Below are experts of layer 5 (counted from 0) of a mixture-of-experts language model. Rows are named router (the router's row for the expert), gate (a neuron's input weights, with its number), up (a neuron's input weights, with its number) and show model dimensions 0-127. Each number is 128 + 32 x the weight over its row's rms, rounded and kept within 0 to 255.
After each expert's rows: a language model's description of what the expert responds to; "gets" lists some tokens that make up at least twice as much of what it gets as of all text. This comes from a sample of Wikipedia text that the model never trained on. Tokens count by the router's weight.

# expert 27
router [131 150 152 138 153 142 193 131  89  89 107  75 198 151  75 101 115 234 158 179 108 133 150 101 144 104  93 102 159 186 179 157 149  63 128 132 128  97 109  73 118 178 100 107 195 103 136 176  65 127  88 139 113 117 127 153  95 125  63 105  90 116  84 132 151  91 153 102 155 104 117  96 187 112 145 101 129 154  84 107 134 126 118 134 172 153  71 127 139  83 145 118 133 147 133 125 125 115 112 130 125  75 180 144 137 134 125 133  79 116 107 132 123  85  97 185 134 203 119 164 118 129 118 111 120 103 138 129]
gate1 [112  87 126 124 123 115 195 154 107 147  96  70 131 103 133 124 126 124 186 117 145 147 160 127  82 157  69 133  96 156 169  92 145 111  95 155 137 133 164 172 182 162 117  88 111 143 118 144 197  97 181 149 147 107 135 160  72 139 102 133 146 132 164 114 154  81  46 107 132 136 189 105 114 136 139 136 189 109  92 155 148 154  99 135 153 107 139 138 126  87  97 104 128 192 164 117 174 143 109 159  77  85 153 146 174  97 170  97 185  78 113 103 137 165 118  91 111 109 139 162 149 106 103 171 165 202 170 165]
up1 [125 140 120 111  94 132 114 129  79 169 178 139 113 210 135 125 161  79 118 130 141 127 136  92 155 158 168 159 108  88 132 158  51  70 144 146 169  99 126 151  78 144  74 100 116 156  96  78 154 106 183 140 132 148 123 145 139 101 163 163  69  67 115 148 153 162 140  98 128 134 104 139 150 107 163 138  48 127  91  49 176 139  96 174 137  95 150 143 109 118 192  86 150 142 112 140 122 146 173 107  98 185  93 114 132 181 137 152 108 106  82 123 120  88 166 170 120  96 110 156 125 153  53 132 128 132 149 131]
What it handles: Mid-word pieces ending in t, such as -it, -at, -et, -omet, -ript, inside Latinate or technical words and names: phot-omet-ric, insc-ript-ions, techn.
gets: "it", "at", "et", "ot", "t", "ant"

# expert 59
router [124 131 182 160 175  61 144 164  89 136  90  65 151 115  93 132  90 131 151 109  76  84 146 135 186 150  82 109  58 196 149 113 142 145 129 128 117 140 142 133 130 126  92 120 114 129  89 149 122 105 157 190 112 111 122 168 119  55 109 100 179  85 142 124 221 142 134 137 101  99  68 115 157  87 115 139 144 102 165 173 120 157 117  55 105 114 154 116 183 120 121 138 161 104 152 110 133 110 118 213 130 144 161  81  75 120 138  94 126 108 146 101 116 119 140 143  77 150 105 124 132  92 154 148 142 118 178 169]
gate0 [106 146 149 155 142 154 137 121  90 143 150 186 112 147 111 202 126 110 220 166 160 111 179 110 162 143 113 135 120 160 152  99 110 101 190 160 109  99 111  86  95 180 150  83 166 140 132 169 135 101 119 164  95 119  75 118 104 165 136 116 111 155  96  98 172  96 158 176 116 116 164 122 183 138 136 178 109  93 146 150 155 141 130 145  89  70 131 108 116 142 173  86 127 154 106  98 181 114 154  99 121 153 165 113 146 117  72  22 181 153  98 121 177 164 137 130 175 165 128  82 118 127 164 155 116 114 113 156]
up0 [ 97 122 103 138 114 114  83 173  71 139 137 131 139 135 120 171 153 142 211 156 156 109 154 137 176  84 100 105  64 135 162 130 111 154 153 147  91  95 134 144  77 146 158 114 149 132 105 160  88 117 151 134  77 118 123  94 143 141 153  98 160 171 117 102 140 136 167 193 139  60 144 128 160  88 162 128 119 140 147 147 125 120 162 148 118  78 185 102 126  96  86 144 152  80  64 101 175 100  98 114  79 137 166 118 105 135 128  35 145 201 129 124 182 128 115 127 162 122  99  51  76 155 149 139 159 104  88 138]
What it handles: Nationality and regional adjectives or their endings like -ian, -ish, such as American, British, Armenian, Kurdish, usually before nouns like politician or Republic.
gets: "ian", " American", " English", "ic", " French", " British"

# expert 21
router [178 142 140 115 145 127 101 148 106 137 162 143  78  47 128 130 126 161 107 107  89 114 115 140 172 132  95 124  53  98 123 109 136 115 170 108 145 111  94 158 102 155 150 175 137  70 122 151 110 144 210 180 115 107 149 121 119  93 164 124 149 161  94  93 145  77 105 153 145 116 119 121 183 155 147 112  96 135 137 118 139 113  92 145 141 126  85 135 110 122  30 120 167  86 174 154 141  89  97 131  95 102 153 162 124 124 128  82 133  94  83  59  92  87 180  96 107 174 156 153 105 115  56  54 158 114 139 157]
gate1 [166 147 104 117 143  98 174  89 118 113 153 115 157 124  94 144 204 154 112 124  59 139 106 124 152 104 181 109  92  97 133 158 149  76 119  90 156 154 121 112  81 158 182 118  46 113 134 143  60 161 146 128 156 140 120 122 113 107 154  85 171 113 123 117  73  69  83 139 176 153  61 131 147 147 148  93  92 105 127 172  95  84 106  73 165 134 124 141 213 157 131 157 147 115 132 101 135  96 131 188 115 122 196 137  97 163 159 119 152 100 105 106 124  98 144 159 199 183 138 152 126 147 127 130 142 106 160 128]
up1 [123 131 112 162 193 120 126 207 149 195 137 133  89 137 117  99  90  74 149 121 141  61  99 142 134 155 114 158 146 139 127  88 127 182 150 172 148 113 177 135 143 124 132 113 198  75 115 171 137 110 101 168 110 150 116 113 178 130 104 112 104 134 125 107 135 149 199 191  80 166 144 123 135 158 135 185 133 173 116  64 136 210 142 118 129 126 181 108  86  94 138 113 120 118 149 179  81  96 135 150 112 123  93 123 131 144 124 180 142 181  91 153 108 197 178 128  97  96 119 150 151 117 141 119 127 165 187 137]
What it handles: Word pieces with s or z, mostly -os, -as, -us, inside names and technical words: Los Angeles, Czech-os-lovakia, Anast-as-ia, ket-os-ynthase.
gets: "as", "os", "us", "es", "s", "az"

# expert 28
router [118 214 128  86 142  65 142 177 111 100 101  73  98 142 106 152 140 118 156 102  94  72 145 110 161 133 129 122  92 133  86  88 147 142  92 106 149  89 147  98 142  85 166 185 152  61 119 146  51 146 130 135 144 122 141 167 140  78 118  86 124 110 129 114 143 150 152 155 145 124  49 154 156  81 124  87 113 145 127 143 111 197  64 123 118 100 119 109 124 115  68  96 170  71 139  79 157  85  87 176 131 145 186 108 104  92 149 128 108 167 129 129 161 116 128 182 111  98 115 128 110 156 120  78 170 137  99 129]
gate1 [ 64 153  92 145 114 117 136  96 118 151 128  97  80 120 135 162 150 170 136  55 136 187 109  98 212 169  56 137 159 147 126 166  88 122 174  59 111  77 133 116 133  68 140 156 125 108  63 120  87 120 184 116 152 115 121  80 124 117 118  79 113  81 123  96 167 162 183 103 148 120 144 142 108 110 176 132 140 150 127 156  94  93  99 116  66 114 165 155 167 121  88 135 163 117 160  77  95  99 128 172  78 113 145 103 105 116 196 114 164 132 134 156 159 144 143 147 153 141 137  91 101 183 112 107 121 122 111 156]
up1 [117  60  89 104 139  80  99 104 134 114  75 164 155 142 126 153  99 133 110 122 151 118 153 142  91 116  77 126 111 110  87 129 143 124 114 183 119 119 186  76 146 154 136  95 214 122 140 167 107 114 132  63 132  73 120  90 160 129  71 144 106 146 133  74  57 125 130 127 112 154 179 143 128 130 109 131  99 150 150 123 148  97 178 157 176 139 213 122  93 115  85 167 135 142  79 175 132 127 173 109 173 124 156 169 133 114 127 151  96 104 116 124 102 142 113  48 135 164 111 138 170 174 142  77  74 176 125  96]
What it handles: Country, state and city names or their last pieces, often after New or United, e.g. London, California, York, Beijing.
gets: "ia", " York", " London", " State", " England", " States"

# expert 7
router [152 164 117 104 129  97 141 112 107  99 132 102 158 110  77  75 171 202 145 169 142 128 152  97 183  57 115  98  83 141  80  82  95 126 122 136 169 134 123 153  59 158 139 168 151 120 125 131 136 158 204 126 148  70 158 160  88 111  95 165 102 119  94  99 137 125 136 128 110 109 126 143 177  89  79 117  74 148 152 137 107 141 119 136 128  85 116  27 117 118 114 104 135  64 189 182 113 147 105 105 119 100 125 109 122 151 116 127 132 179  77 152 137  67 104 125 155  81 121 119  93  97 138  86  89 165 124 137]
gate0 [112 101 163 135 137 116 170 157 104  91 128 109 115 182 144 146 172 162 143 151  84 147 113 100 131  67 112  74 197 122 166  95 152 130  81 158  85 167 171  83  97 148 140 121 111 132  91 168 204 116 157 121 159 148 116  97 155 108 135 202 142 132 109 122 135  84 127 156 100  71 142 165 165  73 145 133 121 141 104 102 149 125  52 131 184 124  83 119 125 140  88 144 156 105  98 173 110 122  99 157 116 181 137  93 139 137 130 116 112 144 178 149 103  51  80 107 120 102 186 107 110  88 112  74 132  88 150 184]
up0 [126  97 153 130 122 104 117 164 147 123  88 104 168 106 133 117  93 129 131 179 124 137  79 161 152 137  82  89  89 119 147 189 117 159  94 100 121 117 161 141 109 101 170 141  81 180 131 112 140  87 157 184 128 108 141 109 136 146 103 104 125 119  95 165 116 150 166 122 146 136  93 117 139  69 148  91 119  86 108  86  53 106 127 106 122  99 108 162 106 107 149 149 120  51 108  81 138 178 153 132  97 155 132 210 197 107 141 105 116  91  80 103 110 196 146  96 102 182 145 102  58  63 143 120 141  90  67  92]
What it handles: Verbs of saying or appearing and their endings, plus "there", "it" and "that" in running prose, as in wrote that, appears there, resulting.
gets: " there", "ing", " it", " that", " There", " them"

# expert 50
router [156 130 143 112 106  94 128 124 133  74  99  84 106  91 144 120 135 129  81 126  22 138 127 194 161  95  64 117 109 169 109  99 143  56 115 144 144 116  98 109 148 141 157 127 115 137  87 161 132 142  91 114 129  83 124 145  82  45 117  95 183  99 158 183 119  83 163 125 169 117  76 137 142 151 138 186 103 152 153 167  50 172  80 101 150 115 115  96 153 112 126 106 111 137 155 109  95 110 171  95 109 121 136 143  85 109 167 149 156 134  86 110  73 140 149 168  84 104 157 129 114  85 109 157 127  91  91 154]
gate1 [144 111 113  75 108 118 101 164  95 129 127 204  76 176  85 117 121 109 114 113  99 134 161 152  92 185  94 192 107 105 166  70 188 155 150 152 127 121 118 132 157 113 160 126 138 137 123 147  72 117 133 164 139 129 159 135 158  60 157 151 124 132  70 138 131  70 147 157 172 116  64 193 111 105  80 161 120 184 129 114 120 181 134 136 180 115 124 110 121 137  95 137 169  98 135  95  56  93 149 113 158 123 115 108 146 115 130 157 125  89 107 167 124  79 140 147 112  99 135  93  42 122  56 143 111 117 171 119]
up1 [ 93 117 100 178 138 137 124 101 143  96 140 105 163  75 173 126 119 100 121 130  98 123  92 120 153  63 141  70 114 144  99 139 121  89  82 105  97 148 158 104  48 178 134 150 127 179 136 142 120 133  98  89 120 131  70 114 147 138 148 105  68 190 117  95  82 156  84 117  64 114 171 157 122 107  99  99 158 112 131 113 145  99  87  75  78 156 163 145 100 136 152 146  79 108 153 180 142 184  91 130 154 129 141 194  69 116  93 144 155 103 117  75 151 168 123  86 136 190  90 181 130 133 136 149 121 174 164 135]
What it handles: The piece er and similar syllables inside words and names (Nerf, anaerobic, suzerainty), plus prefixes Ver, Super, Mc and decimal points.
gets: "er", ".", "ver", " Man", "or", " Ver"

# expert 32
router [129 127 130 121 157 100  87 146  84 127  69  52 180 126  94  82 166 198 145 137  84  98 160 106 133  48 100 147 139 138  99  83 141 133  86 179 177 148  95 117  86 148 124 179 127  89  86 144 117 124 187 138 146 105 126 180 136  61 157 116 152 128 149 137 159 107  73 152  74  82 104 117 160  99  79  87 114 149 178 106 103 125 143 150 102 135 154  56 137 145 109 139 129 142 146 177  95  94  66 106 131 143 148 108 114 102 146 123 113 141 146 117 110  97 125  84 118 150 137 122  76  57 159  86 109 101 126 148]
gate0 [108  95 139 143 132  77 126 164 114 106  62  91 110 128 113 136 118 121 133 121 104 175  79 132  85  52  91 131  89 126 105 102 189  63  95  80 169  80 110 116 104  86  99 125 182 159 146 119 118 124 204 155 158  69 150 148  69 141 130 102 119 207 121  58 107 156 121 161 124 155 128 128 212 115 102 114 101 180 129 166 124  74 125 105  83 107 155  73 136 140  96 130 156 125  89 129 142 108 128 126 152 148 183  88 145 136 121 140 126 102 121 167 114 112 168 131 146 139 165  80 156  60 115 106 124 124 132 130]
up0 [ 76 145 164 149  82 116 146 111 186 168 143 117 161  75 175  70 136 190  65 147 131 104 143 126 156 177 133 143 127 145 109  74 188  91  60 137 133 165 166  96 128 142 112 192 139 142  89  82 189  78  69 126  88 158 156 174 169 171 110 153 130 156  52 171 155  96 135 104 166 120  97 195  76 123 126 159 127 145  84 111 150 134 114  92 109 176 177  99 106 137 151 106 146 127 166 157 145 140 106 161 137 120 106 162 105 147 174 135 114 112 114 105 120 136 137 117 145  94 103 152 113 125  79 128 151 134 146 105]
What it handles: Verbs and -ing forms taking an object, often after to or a preposition, such as cultivating, taking, causing, provide, rebuild.
gets: "ing", " of", "ating", " with", " on", "ate"

# expert 61
router [160 148 128 134 152  99 189 120 150 123 136 101 131  93  76  53  96 153 140 172 100  87 173 118 122  81  93  91 130 132 179 165 121  97 134 109 150 122 136 140  90 109 101 103 117 137 147 237 130  87 109 185 184  49 173 154  72 124  91 116 105 182 106  67 122 130 120 185 143 115 129 141 132 103 167 137 141 146 113 173 167 127  59 124 105  86  94  70 121 112 110 168 119 157 180 155  91 106 118 103 123  91 147 120 152  85 133 111 101  84 123 114 139 109 131 166  90 129 135 177 141 122  75 121 126 109  98 118]
gate0 [218  91 126 136 118 124 142 107 167 131  69 127 154  82 114  84 113  92 130 162 184  94 177  83 140  89 115 141  83 118 169 154  89 110 144  80 114 109 100 114 147 115 142 119 138 100 187 184 115 142 108 157 182 104 140 140  96  85  84 134 172 160  87 182 133 159 143 100 118  84 180 181 143 122  86 154 163 104  73  94 118 131 125 155 112  93 130 144 174 163 100  95 121  84 141 115 126 149  86 146 107 176 114 194 127 109  84 161 157 108  67 108 175 120  93  87 140 179 101 149 142 116 150 122 140 114 130  67]
up0 [154 175 115 103 142  98 123  90 135 130  99  70 117  85 137 115 135  87  66 115 115  87  73 150 135  86 135 137  98 141 150 120 133 113 136  24  80 116 108 187 143 146 129 154 174 133 143 132 136 105 192 133 148 107 176 157 109 141 109 134 141 190 133 129  60 102 102 152 175 147 128 124 142 104 125 113 130 165  92 125 215 128 150 137 134 162  54 162 163 143 111  77  67 138 125  97 101 153 168 118 137  98  97 155 150 111 144 134 119 109  87 166 107 104 128 137  99 137 122 177 161 173 183 155 118  73  50 135]
What it handles: Middle or first syllables inside common words and names, especially "por" in supporters, plus pieces like char(ter), Calc(ut)ta, Em(pt)y.
gets: "ut", " sp", "f", "as", "por", "es"